Weights of a small mixture-of-experts language model, trained from scratch on English Wikipedia.
Experts: 16 experts in each of 12 layers, 832 squared ReLU neurons an expert, 1 pick a token, a sigmoid router.
Below are experts of layer 10 (counted from 0) of a mixture-of-experts language model. Rows are named router (the router's row for the expert), up (a neuron's input weights, with its number) and show model dimensions 224-335. Each number is 50 + 12 x the weight over its row's rms, rounded and kept within 0 to 99.
After each expert's rows: "mostly gets" lists some tokens that are sent to it at least half of the time. This comes from a sample of Wikipedia text that the model never trained on.

# expert 8
router:37 36 45 39 51 45 45 24 58 37 68 45 45 48 50 47 55 56 60 45 46 49 53 33 66 43 26 54 45 50 39 56 46 62 80 34 39 50 47 47 38 56 60 42 57 56 29 63 50 41 36 55 38 54 48 47 56 56 56 46 48 50 94 63 58 47 67 61 58 57 52 41 40 43 49 53 43 42 53 40 63 47 56 45 39 57 57 54 59 66 51 36 50 53 44 62 35 34 42 57 47 51 55 51 43 52 48 45 35 51 45 52
up0:57 53 59 52 50 48 54 38 55 52 46 38 56 46 60 62 18 53 25 63 60 33 52 59 43 82 46 48 44 40 39 50 46 72 43 37 36 34 58 33 51 70 30 52 47 53 59 42 51 39 55 40 30 52 70 49 39 30 41 58 35 57 64 45 60 34 38 45 46 41 22 37 47 52 52 55 65 50 53 34 53 65 45 35 74 57 44 28 39 42 54 80 46 70 30 55 55 51 51 55 51 44 60 61 40 52 44 48 49 31 69 44
up1:66 48 54 40 52 59 53 49 43 47 50 49 58 69 80 54 37 46 69 51 50 41 50 60 41 53 56 49 16 80 59 72 38 52 67 43 53 30 47 66 53 46 74 54 37 56 29 59 37 43 50 29 49 64 57 53 36 60 36 54 40 63 54 44 41 57 53 56 58 39 31 42 65 47 34 58 42 44 58 68 46 44 38 55 63 45 54 24 46 53 78 48 41 38 53 66 62 36 61 47 30 52 59 51 35 40 57 42 48 27 40 45
mostly gets: "born", "(s", "disambiguation", "first", "の", "also"

# expert 4
router:24 45 36 42 43 40 48 47 57 40 52 56 35 60 51 47 44 37 49 41 60 55 43 50 24 67 52 64 53 60 29 43 26 46 47 45 49 50 49 52 70 43 46 54 53 35 55 52 56 52 51 74 44 58 57 55 55 56 46 69 65 57 42 52 53 51 49 44 55 56 71 47 55 51 60 67 53 20 54 28 54 36 46 57 52 53 55 67 49 55 69 45 30 59 60 45 50 26 60 66 53 52 60 72 47 47 63 57 41 53 31 50
up0:65 52 49 62 54 43 52 47 43 73 47 26 26 49 49 56 74 66 50 44 57 12 67 52 48 40 43 45 49 62 59 66 49 51 24 41 59 47 51 62 52 54 31 41 42 53 55 71 37 61 46 55 54 79 52 80 53 42 74 54 61 60 49 57 46 33 43 49 52 36 43 51 43 61 33 38 59 57 63 42 38 51 43 47 74 24 66 46 51 54 57 41 51 43 29 58 36 47 44 22 42 56 26 42 35 68 63 53 61 62 61 63
up1:37 59 77 68 74 36 48 32 48 61 52 68 51 46 48 64 61 53 41 61 65 50 75 42 66 71 54 62 56 30 59 22 41 75 44 58 31 86 37 50 71 52 48 48 61 47 68 43 51 52 43 49 62 40 49 59 43 68 54 37 34 59 52 67 45 66 64 51 57 34 58 33 57 40 37 45 63 09 72 59 41 41 47 75 45 61 71 60 23 58 59 55 56 63 36 40 60 55 35 39 24 47 55 58 14 66 38 34 47 52 62 74
mostly gets: " =\n\n", " schools", " countries", " events", " areas", " games"

# expert 0
router:21 60 51 48 43 61 62 28 48 55 50 51 39 49 97 63 52 54 51 40 59 50 43 55 32 54 48 41 56 53 41 51 55 54 64 42 52 56 35 55 58 43 48 54 61 37 64 39 41 43 46 41 58 55 47 53 56 67 45 54 46 49 64 53 65 53 72 53 38 47 51 59 39 39 45 43 43 22 61 41 56 45 36 64 63 52 66 41 62 61 48 51 58 52 59 55 41 16 36 53 46 56 54 49 48 59 45 67 65 37 39 38
up0:54 71 49 54 59 46 54 55 42 58 40 47 43 51 53 40 07 70 32 47 47 67 58 46 71 50 35 77 42 50 56 53 54 58 55 44 64 35 69 58 49 72 60 65 31 51 50 50 62 38 43 52 59 43 63 67 38 57 41 55 60 58 49 43 37 27 47 59 62 72 53 46 56 63 56 67 65 67 53 40 46 42 60 45 37 52 69 54 50 50 80 52 30 52 36 53 33 59 70 45 52 47 60 34 29 28 70 27 43 58 53 48
up1:66 57 60 50 41 35 62 35 77 63 40 49 33 50 54 52 48 55 41 26 44 59 48 45 64 43 60 64 29 50 45 71 38 42 62 52 35 17 68 55 62 61 59 48 28 49 50 49 29 24 34 43 58 67 47 65 52 60 47 48 60 41 49 57 56 49 65 55 48 60 70 51 56 60 47 38 59 56 50 51 65 61 59 36 39 57 58 50 34 63 57 46 32 58 50 57 30 47 68 37 44 49 45 56 32 43 40 58 47 32 43 41
mostly gets: "\".", ".\"", " Although", "\",", ",\"", " where"

# expert 6
router:30 46 61 52 41 49 42 57 54 56 66 64 61 59 63 69 53 34 54 41 31 60 32 42 67 46 40 43 54 54 42 43 47 38 58 34 61 48 37 41 47 41 63 40 58 57 60 52 29 42 50 57 38 66 48 59 34 66 28 65 52 69 75 65 55 72 50 56 56 56 43 51 47 42 61 57 38 35 64 64 51 46 55 59 63 35 48 40 63 59 55 35 48 49 61 50 43 45 63 60 52 64 64 49 41 70 58 48 41 55 35 37
up0:41 58 54 56 34 62 49 42 54 44 58 44 36 43 20 30 56 41 47 54 58 72 62 60 51 62 25 55 43 45 56 51 56 44 47 64 70 43 48 66 43 43 23 51 42 63 63 49 62 30 36 46 47 52 64 30 70 56 61 33 44 44 62 54 43 40 63 63 37 47 33 41 48 39 54 64 46 41 56 52 91 19 48 52 66 51 58 50 46 40 47 31 38 62 45 57 50 51 63 66 56 43 47 60 55 53 43 53 44 46 48 54
up1:43 44 38 56 48 58 47 58 28 36 66 38 56 58 42 62 60 53 44 51 45 40 47 61 26 57 53 39 36 47 24 55 10 33 60 67 38 54 51 45 41 24 46 57 54 56 54 49 63 45 45 36 47 45 54 24 41 59 42 40 63 60 67 52 39 74 49 63 51 49 64 58 44 48 30 42 36 41 44 27 66 59 34 16 43 80 67 60 56 57 45 48 32 44 59 47 59 38 53 21 38 49 38 66 65 68 73 58 17 49 43 45
mostly gets: " −", " due", " %", " ±%", " Votes", " +"

# expert 10
router:38 36 57 17 59 50 54 76 44 69 40 47 31 48 73 43 33 64 45 53 72 46 37 58 33 42 45 53 47 46 34 68 64 44 56 65 61 50 43 62 45 64 46 53 40 58 36 61 67 46 59 41 38 64 65 62 56 54 59 30 64 71 67 63 44 51 51 59 62 63 49 58 43 48 41 51 63 44 31 63 61 42 46 34 78 48 58 20 56 70 42 48 55 55 29 48 37 18 49 31 25 43 51 58 53 55 39 49 47 61 43 49
up0:52 37 61 45 79 49 34 44 41 50 55 55 31 64 56 39 41 67 57 56 50 69 40 58 15 54 54 66 57 59 52 53 51 45 63 50 51 59 37 52 64 37 44 73 62 42 47 47 25 44 45 46 33 64 27 49 62 59 43 54 21 50 52 43 49 31 41 52 46 71 59 34 51 53 49 51 53 49 41 38 50 56 50 53 38 48 50 53 59 42 50 40 42 57 57 50 65 49 53 68 52 69 65 48 48 38 43 63 44 65 48 46
up1:30 63 46 60 51 45 39 46 47 31 58 55 44 59 54 60 56 59 34 28 44 50 31 33 54 76 48 52 57 61 30 63 55 44 42 51 32 65 54 46 54 40 69 33 55 32 55 57 51 56 42 50 48 63 37 52 55 37 36 63 45 32 48 55 52 40 54 36 55 58 42 52 48 42 64 56 43 19 58 29 50 40 43 49 63 43 70 53 51 66 59 42 25 70 64 51 71 45 56 68 46 55 62 55 46 50 57 37 45 56 33 41
mostly gets: ")\n", "\n", "\"\n", ";\n", ".m", " Jr"

# expert 9
router:35 61 59 40 40 45 45 46 52 42 55 46 39 47 41 43 55 55 35 45 67 62 37 48 17 50 32 48 38 49 32 33 47 56 47 78 45 58 51 40 35 49 38 77 39 32 52 60 59 52 58 70 41 60 57 46 50 41 44 59 37 58 73 51 45 63 56 49 51 38 46 69 22 62 54 65 50 39 45 42 62 56 45 45 54 47 60 32 54 62 69 35 51 37 60 58 64 44 47 56 52 58 58 52 31 50 64 47 47 59 55 50
up0:52 39 57 55 59 35 31 48 41 38 63 62 45 39 45 57 64 48 37 45 55 45 79 38 48 57 47 71 39 53 48 41 52 63 51 48 53 80 45 36 70 66 56 45 56 60 53 61 47 47 64 43 50 55 77 62 45 54 52 43 39 51 54 44 52 38 47 43 58 65 37 28 42 63 46 54 36 49 56 57 53 32 55 62 41 42 44 31 47 63 51 58 41 59 43 72 57 38 58 49 56 65 35 72 59 32 33 28 38 44 40 72
up1:33 55 47 47 59 55 55 48 39 56 43 71 64 41 15 53 53 57 55 63 39 59 52 66 60 55 51 41 50 64 53 56 36 34 65 52 48 32 49 42 39 56 59 36 66 45 69 73 55 53 64 48 43 34 49 60 44 48 54 35 56 44 61 45 54 55 62 56 62 50 36 39 67 48 61 33 54 42 48 67 46 35 18 51 49 46 75 36 31 48 50 54 31 44 62 51 39 58 38 35 32 64 35 45 50 67 36 77 45 53 43 48
mostly gets: " (", " (\"", " $\\", " Lewis", "ney", " Jackson"

# expert 7
router:55 39 57 55 56 49 37 52 59 71 58 43 54 53 84 55 38 60 60 45 37 40 43 46 23 37 54 49 40 47 42 50 39 58 53 49 52 46 42 50 46 46 59 53 48 43 36 47 45 54 48 47 31 47 36 63 33 60 38 61 45 56 54 48 49 58 58 45 84 52 46 39 46 46 59 53 31 35 45 71 52 53 46 42 60 50 63 32 60 54 63 32 56 59 77 60 55 29 41 57 34 64 50 51 35 59 56 42 57 19 36 39
up0:45 47 53 67 41 44 59 60 52 23 46 53 57 66 31 37 62 20 62 47 53 44 58 50 38 64 33 81 65 58 43 36 69 55 46 75 31 61 43 35 46 26 66 44 58 43 49 48 60 60 49 71 60 49 25 54 46 44 56 52 35 49 54 58 69 62 43 38 46 56 49 43 54 56 60 58 49 45 35 60 50 60 50 53 65 17 50 35 57 49 58 59 60 55 47 38 33 46 57 50 71 56 41 47 54 32 45 42 49 39 36 44
up1:38 66 40 53 74 69 51 27 66 46 47 54 38 53 58 54 63 54 41 64 61 44 55 49 41 45 40 34 41 78 50 46 54 47 59 57 54 62 31 61 68 64 45 38 45 58 27 63 66 46 66 44 41 68 41 55 67 50 69 43 63 62 59 30 49 41 47 47 44 70 54 29 33 47 74 48 61 35 61 50 62 33 41 48 48 53 54 64 44 48 53 65 51 42 33 54 51 36 61 62 30 45 55 67 59 62 45 34 55 69 42 37
mostly gets: " during", " until", " During", " and", "In", " throughout"

# expert 12
router:55 61 46 72 34 74 46 34 48 25 55 49 43 37 31 54 53 46 55 38 37 68 57 35 64 48 59 55 45 44 41 55 61 54 48 47 46 68 37 54 65 46 60 28 48 61 08 63 61 46 34 51 32 68 67 52 40 58 52 69 64 41 76 59 63 48 39 53 55 57 42 56 37 46 65 57 48 52 29 54 52 43 48 60 52 55 53 55 63 55 24 39 48 61 65 52 47 49 79 42 30 41 53 60 62 50 54 35 60 39 62 39
up0:46 54 51 62 50 27 66 59 34 65 62 62 67 38 52 30 43 33 63 55 38 39 35 32 68 63 35 72 45 59 31 50 50 60 50 55 53 34 54 63 30 49 54 68 54 21 48 27 50 69 38 48 36 48 58 71 48 65 38 31 40 41 69 39 44 43 57 24 50 39 43 82 42 58 59 48 63 54 31 54 46 77 49 57 50 45 39 36 25 35 57 34 32 46 56 41 59 53 58 51 40 49 33 51 34 61 47 59 61 25 56 63
up1:34 59 24 43 50 31 55 51 72 46 56 39 31 61 43 72 49 29 57 28 58 55 66 32 51 55 65 33 37 65 55 53 48 40 44 49 37 40 49 83 41 43 48 39 50 12 51 50 52 57 38 63 55 47 70 65 25 60 67 67 40 52 53 57 53 42 49 42 51 49 31 36 53 35 71 41 39 36 45 49 47 40 53 36 72 46 39 56 51 47 43 60 43 55 76 56 52 43 42 66 39 35 33 59 55 64 27 57 58 71 54 40
mostly gets: " entire", "-yard", " Supreme", " original", " largest", " main"

# expert 15
router:58 51 45 45 50 46 47 55 59 60 42 50 41 53 46 55 54 60 41 39 44 48 47 50 40 65 38 49 44 67 50 64 39 59 43 50 35 43 59 43 54 48 52 59 61 49 54 75 54 17 60 37 39 65 41 51 63 55 48 64 53 52 47 41 61 52 57 28 45 47 55 57 41 52 52 45 54 46 79 46 54 36 44 35 59 41 64 60 46 53 74 66 53 43 31 52 40 29 66 42 41 57 45 72 40 28 49 66 39 60 45 47
up0:50 44 42 57 72 83 56 32 69 61 59 53 53 52 54 64 38 55 29 42 54 25 51 57 69 61 54 39 54 46 49 49 50 39 52 31 37 41 43 61 44 44 47 32 51 33 56 57 53 56 51 61 50 35 25 39 50 39 51 25 54 40 61 42 54 35 42 70 52 48 55 48 67 47 60 61 60 45 64 40 43 55 46 64 51 56 66 52 18 72 46 47 58 51 43 43 47 48 46 56 45 63 51 54 48 49 63 40 45 50 40 43
up1:49 45 45 72 57 44 63 63 60 57 47 43 40 60 38 49 53 56 48 46 46 72 55 54 37 59 50 69 44 54 36 45 25 59 49 43 52 38 62 32 67 47 63 32 39 53 53 40 57 40 43 45 37 73 41 52 34 39 59 68 56 70 49 46 54 36 56 57 64 62 59 76 42 65 59 39 46 37 34 31 43 36 34 56 74 62 72 54 66 81 38 51 48 45 44 59 45 33 44 55 50 55 68 38 59 43 39 40 57 43 52 50
mostly gets: " Award", " director", " politician", " Minister", " coach", " footballer"

# expert 1
router:49 39 41 51 72 53 46 46 35 56 48 61 24 60 43 66 47 66 40 38 28 61 48 49 43 37 35 41 46 67 43 44 44 49 35 39 45 67 50 59 54 44 42 41 39 42 45 49 48 44 29 52 41 66 54 46 44 57 35 51 41 45 44 78 40 60 57 40 73 56 63 63 47 37 66 54 54 25 35 42 47 46 33 57 40 41 49 55 50 58 41 60 61 52 68 67 43 43 52 56 33 59 50 61 55 59 46 64 66 48 44 25
up0:42 37 56 47 47 25 41 56 38 54 60 61 16 63 56 42 40 45 63 56 41 39 53 43 55 65 67 53 51 50 54 30 63 48 54 55 54 29 57 63 47 29 62 53 73 33 37 42 53 71 38 46 57 44 43 49 67 52 60 58 48 49 71 53 36 48 51 61 73 36 41 56 53 59 47 41 45 55 47 38 47 53 56 33 45 58 51 43 46 92 53 43 46 65 48 36 50 30 57 50 47 50 36 36 50 46 55 55 35 69 41 46
up1:52 47 52 59 52 53 35 50 55 65 63 52 46 43 59 50 56 77 36 54 79 44 55 40 62 45 55 50 47 41 39 60 58 62 42 48 43 42 53 46 63 55 70 46 52 51 26 57 53 52 55 63 53 35 51 59 40 40 45 37 64 45 67 56 68 44 48 36 51 63 52 56 31 62 42 65 41 38 42 45 56 49 38 28 77 41 44 33 52 82 34 34 61 49 64 48 59 50 48 42 13 53 59 63 57 57 60 76 46 60 51 55
mostly gets: " several", " these", " many", " some", " various", " few"

# expert 11
router:58 73 33 55 57 69 41 51 67 56 62 38 26 39 38 56 47 52 66 60 41 52 52 39 51 66 34 67 32 48 47 44 63 61 64 53 53 53 48 49 45 59 64 48 33 47 31 48 46 52 48 46 55 52 69 38 52 36 38 47 40 61 68 48 61 39 71 35 64 69 37 22 45 31 63 59 37 49 56 35 53 53 33 44 53 49 46 54 58 67 60 39 38 43 43 46 47 38 46 67 24 75 64 55 29 43 53 38 41 39 46 55
up0:36 49 36 40 49 14 50 29 50 56 61 66 48 43 51 48 37 33 25 45 77 43 30 50 51 58 59 54 66 57 42 45 53 50 34 45 50 55 50 53 49 36 47 50 55 45 46 33 59 56 61 51 52 60 49 52 61 63 42 44 58 49 75 48 53 40 32 54 53 54 53 59 54 43 43 33 55 51 52 45 65 35 42 47 63 34 35 27 40 39 58 30 50 83 55 52 43 24 54 43 40 59 48 58 51 63 37 35 37 40 33 41
up1:31 44 52 63 36 61 42 59 65 66 58 46 54 41 66 59 45 49 52 48 61 46 48 52 33 36 71 63 55 49 44 57 55 66 49 43 54 62 34 45 66 43 55 51 45 29 36 86 57 50 67 52 45 30 34 43 43 45 28 60 49 44 42 46 67 43 49 39 64 87 60 58 49 51 45 41 63 52 62 45 65 45 47 43 76 52 69 53 58 72 44 52 35 56 50 60 66 17 31 34 26 33 52 35 59 40 45 43 63 56 58 71
mostly gets: "°N", " UTC", "',", "283", "″E", "Species"

# expert 3
router:49 40 60 54 60 47 75 42 28 38 59 41 42 47 59 52 42 21 48 31 59 42 48 37 57 76 45 55 48 56 40 59 52 67 69 77 34 31 63 52 36 54 38 43 49 58 49 55 72 46 52 45 43 45 28 59 57 48 47 63 41 46 63 58 54 55 72 46 71 28 49 33 50 48 56 42 48 48 56 55 56 33 61 73 71 33 61 56 47 52 58 56 50 51 61 51 63 48 52 38 54 38 59 58 50 34 57 65 51 27 49 54
up0:63 39 43 50 45 40 50 43 41 53 45 41 44 52 60 62 49 47 54 39 27 57 66 30 56 72 43 44 69 48 44 54 59 53 54 53 50 69 55 56 69 32 40 41 55 35 56 45 66 49 42 48 55 67 41 52 58 46 38 48 57 52 54 46 49 40 48 49 55 56 59 56 53 50 53 73 64 51 44 58 20 50 46 41 41 61 53 51 54 63 39 57 64 48 36 46 63 51 73 85 48 43 52 48 27 66 49 35 43 67 47 44
up1:56 32 35 64 41 32 31 20 38 47 60 50 53 43 90 43 49 59 50 51 70 32 41 55 45 58 27 64 60 35 39 51 57 45 40 63 56 49 49 38 42 31 87 55 64 47 43 39 56 47 50 40 28 60 40 53 50 55 68 60 43 35 54 55 52 53 67 60 56 55 35 37 64 53 47 43 56 44 65 76 35 55 51 26 67 59 60 37 61 41 47 43 44 51 61 43 45 34 55 61 66 63 87 59 22 63 58 36 40 39 52 43
mostly gets: "Scientific", " Born", " Phylum", " Clade", " provide", " Website"

# expert 14
router:55 44 24 52 45 61 46 64 51 68 52 53 55 40 42 57 43 54 35 38 46 38 32 34 24 58 52 52 35 49 38 51 69 56 46 58 52 52 66 43 56 51 65 54 61 46 51 80 42 47 42 43 73 58 37 50 53 62 47 43 44 34 70 46 45 24 44 52 51 51 61 63 46 19 57 43 58 53 67 34 66 31 47 56 53 65 57 58 49 53 51 32 32 60 33 45 66 45 60 27 59 52 63 37 35 61 63 55 44 62 35 57
up0:49 43 42 50 40 48 62 51 65 47 59 27 44 52 59 50 39 27 64 64 54 49 44 38 51 66 49 44 54 57 68 66 41 47 47 65 57 49 59 53 62 56 41 57 47 40 48 57 68 58 66 62 48 40 68 50 76 70 45 47 52 53 45 54 70 41 52 35 61 61 36 42 39 38 58 49 45 48 49 42 40 51 61 53 73 47 71 44 45 43 36 54 18 34 50 57 54 22 64 44 40 47 47 33 60 65 41 61 65 42 62 42
up1:45 38 42 63 61 30 31 42 28 54 56 63 23 56 39 42 61 60 41 55 55 38 46 32 42 62 43 69 42 37 49 53 32 43 79 49 67 57 64 58 66 50 48 43 39 40 39 49 47 53 34 45 58 56 56 40 60 61 47 70 30 60 55 65 61 44 50 56 59 65 32 48 33 40 59 37 44 45 60 53 56 43 54 62 74 44 82 56 75 49 48 25 72 60 65 41 44 43 75 66 39 51 57 52 25 41 36 66 59 76 64 63
mostly gets: " Rovers", " FC", " Lions", " Iowa", "'\n\n", " It"

# expert 2
router:38 53 58 47 57 78 48 47 52 46 58 44 55 46 59 82 41 56 71 43 33 52 56 27 82 68 56 46 55 48 67 54 43 65 48 70 47 56 60 52 45 41 59 52 43 56 57 66 57 33 38 52 40 54 51 60 29 54 27 45 42 53 64 36 61 46 33 44 66 49 43 39 45 46 79 68 51 34 27 20 53 35 44 42 40 30 70 49 56 62 39 51 42 58 54 43 32 31 76 61 36 61 42 52 63 52 42 55 23 42 49 31
up0:70 55 64 54 63 56 54 45 47 43 55 55 45 68 19 43 79 64 48 35 46 43 41 63 49 64 62 68 40 56 52 70 28 48 47 60 26 79 61 40 66 45 58 48 40 43 72 36 55 64 39 55 57 46 39 51 62 53 38 30 51 58 48 57 71 58 55 31 48 75 47 53 64 52 50 45 53 40 63 70 58 54 33 51 40 48 68 50 52 58 45 37 57 43 56 45 43 48 43 48 46 33 36 47 29 39 63 33 35 34 68 44
up1:52 44 45 48 56 29 50 64 53 67 68 30 47 37 29 64 49 58 41 44 58 48 44 59 29 42 52 75 37 54 29 29 38 59 57 65 76 38 48 40 43 36 35 49 59 49 60 55 54 50 56 55 21 60 65 58 67 48 77 55 47 40 70 52 55 61 56 63 44 78 34 51 66 54 61 53 49 47 41 53 41 47 60 52 44 53 69 45 41 30 53 47 33 67 64 46 58 53 47 32 59 54 52 52 54 28 47 60 46 63 46 69
mostly gets: " an", " a", " his", " their", " its", " this"

# expert 13
router:43 48 49 66 60 40 53 37 36 59 42 67 57 60 52 59 43 57 48 46 47 42 66 28 47 56 47 58 51 37 30 58 37 50 54 55 58 51 46 60 54 43 43 35 40 42 54 54 48 55 63 87 55 82 54 44 53 47 60 51 27 49 69 59 33 46 88 64 55 57 48 51 44 23 60 47 57 43 76 70 32 36 37 37 20 78 49 59 61 64 43 51 40 43 46 52 47 51 61 42 37 44 72 73 45 49 41 54 60 54 24 49
up0:63 54 38 67 49 31 44 76 63 67 37 59 57 59 57 79 15 55 31 66 37 46 45 42 54 39 53 40 64 71 49 52 34 53 50 32 60 31 64 42 46 42 66 65 51 31 79 51 30 47 50 48 52 54 48 55 40 64 68 31 61 36 53 53 42 56 52 61 60 49 52 53 27 60 60 34 54 35 56 55 48 56 33 38 48 44 54 37 49 54 68 46 60 45 60 75 57 40 48 61 79 42 56 37 45 51 64 68 63 63 62 64
up1:42 45 66 63 60 41 34 61 31 62 42 57 55 66 51 65 59 51 47 43 61 37 65 61 35 84 40 30 44 37 30 36 45 44 52 40 52 53 62 33 59 43 49 56 49 45 52 53 51 43 64 51 50 48 42 57 31 44 41 63 59 44 56 45 53 69 56 52 61 46 40 48 46 41 69 58 27 32 68 46 52 32 49 36 69 44 60 47 48 45 63 36 54 47 36 53 33 28 64 47 61 57 54 38 41 59 41 69 29 46 59 62
mostly gets: " Love", " you", " You", " Tonight", " ...", " we"

# expert 5
router:44 66 52 84 30 52 60 33 59 54 56 34 60 52 49 55 63 54 51 53 40 53 41 55 47 48 46 67 68 56 58 45 52 61 51 40 30 52 67 61 51 34 58 20 44 54 53 30 41 39 58 36 76 64 43 68 23 66 18 52 78 68 69 38 41 67 33 46 39 56 41 50 44 64 50 41 54 36 37 43 48 54 66 55 73 56 61 69 47 72 40 58 41 86 55 55 55 41 61 49 44 61 51 55 64 67 62 38 57 47 52 27
up0:35 54 48 64 65 37 46 36 54 20 57 51 43 65 50 55 64 49 30 40 21 42 25 45 38 40 73 41 43 74 50 41 40 53 40 45 57 39 61 49 42 50 51 45 30 41 58 53 46 36 37 59 45 47 49 45 59 63 36 44 31 49 58 30 51 35 37 36 59 47 35 47 57 32 49 41 53 31 41 64 31 29 61 58 47 48 55 53 52 52 41 47 58 45 39 71 52 34 60 61 68 56 50 47 60 51 57 59 56 44 47 36
up1:56 70 34 34 51 73 50 38 53 43 31 45 50 53 65 48 52 61 37 47 35 30 28 43 34 55 52 50 53 54 53 36 41 48 71 54 50 69 42 34 47 55 43 43 51 40 39 64 46 78 41 39 56 69 46 62 69 67 44 33 66 41 64 41 47 43 50 51 44 43 43 68 54 59 57 47 53 53 47 51 63 41 57 46 53 41 64 43 40 39 44 41 55 63 46 50 41 46 65 47 53 52 45 59 34 68 52 56 21 52 46 39
mostly gets: "=", "See", " Chris", " Steve", " Gary", " Dan"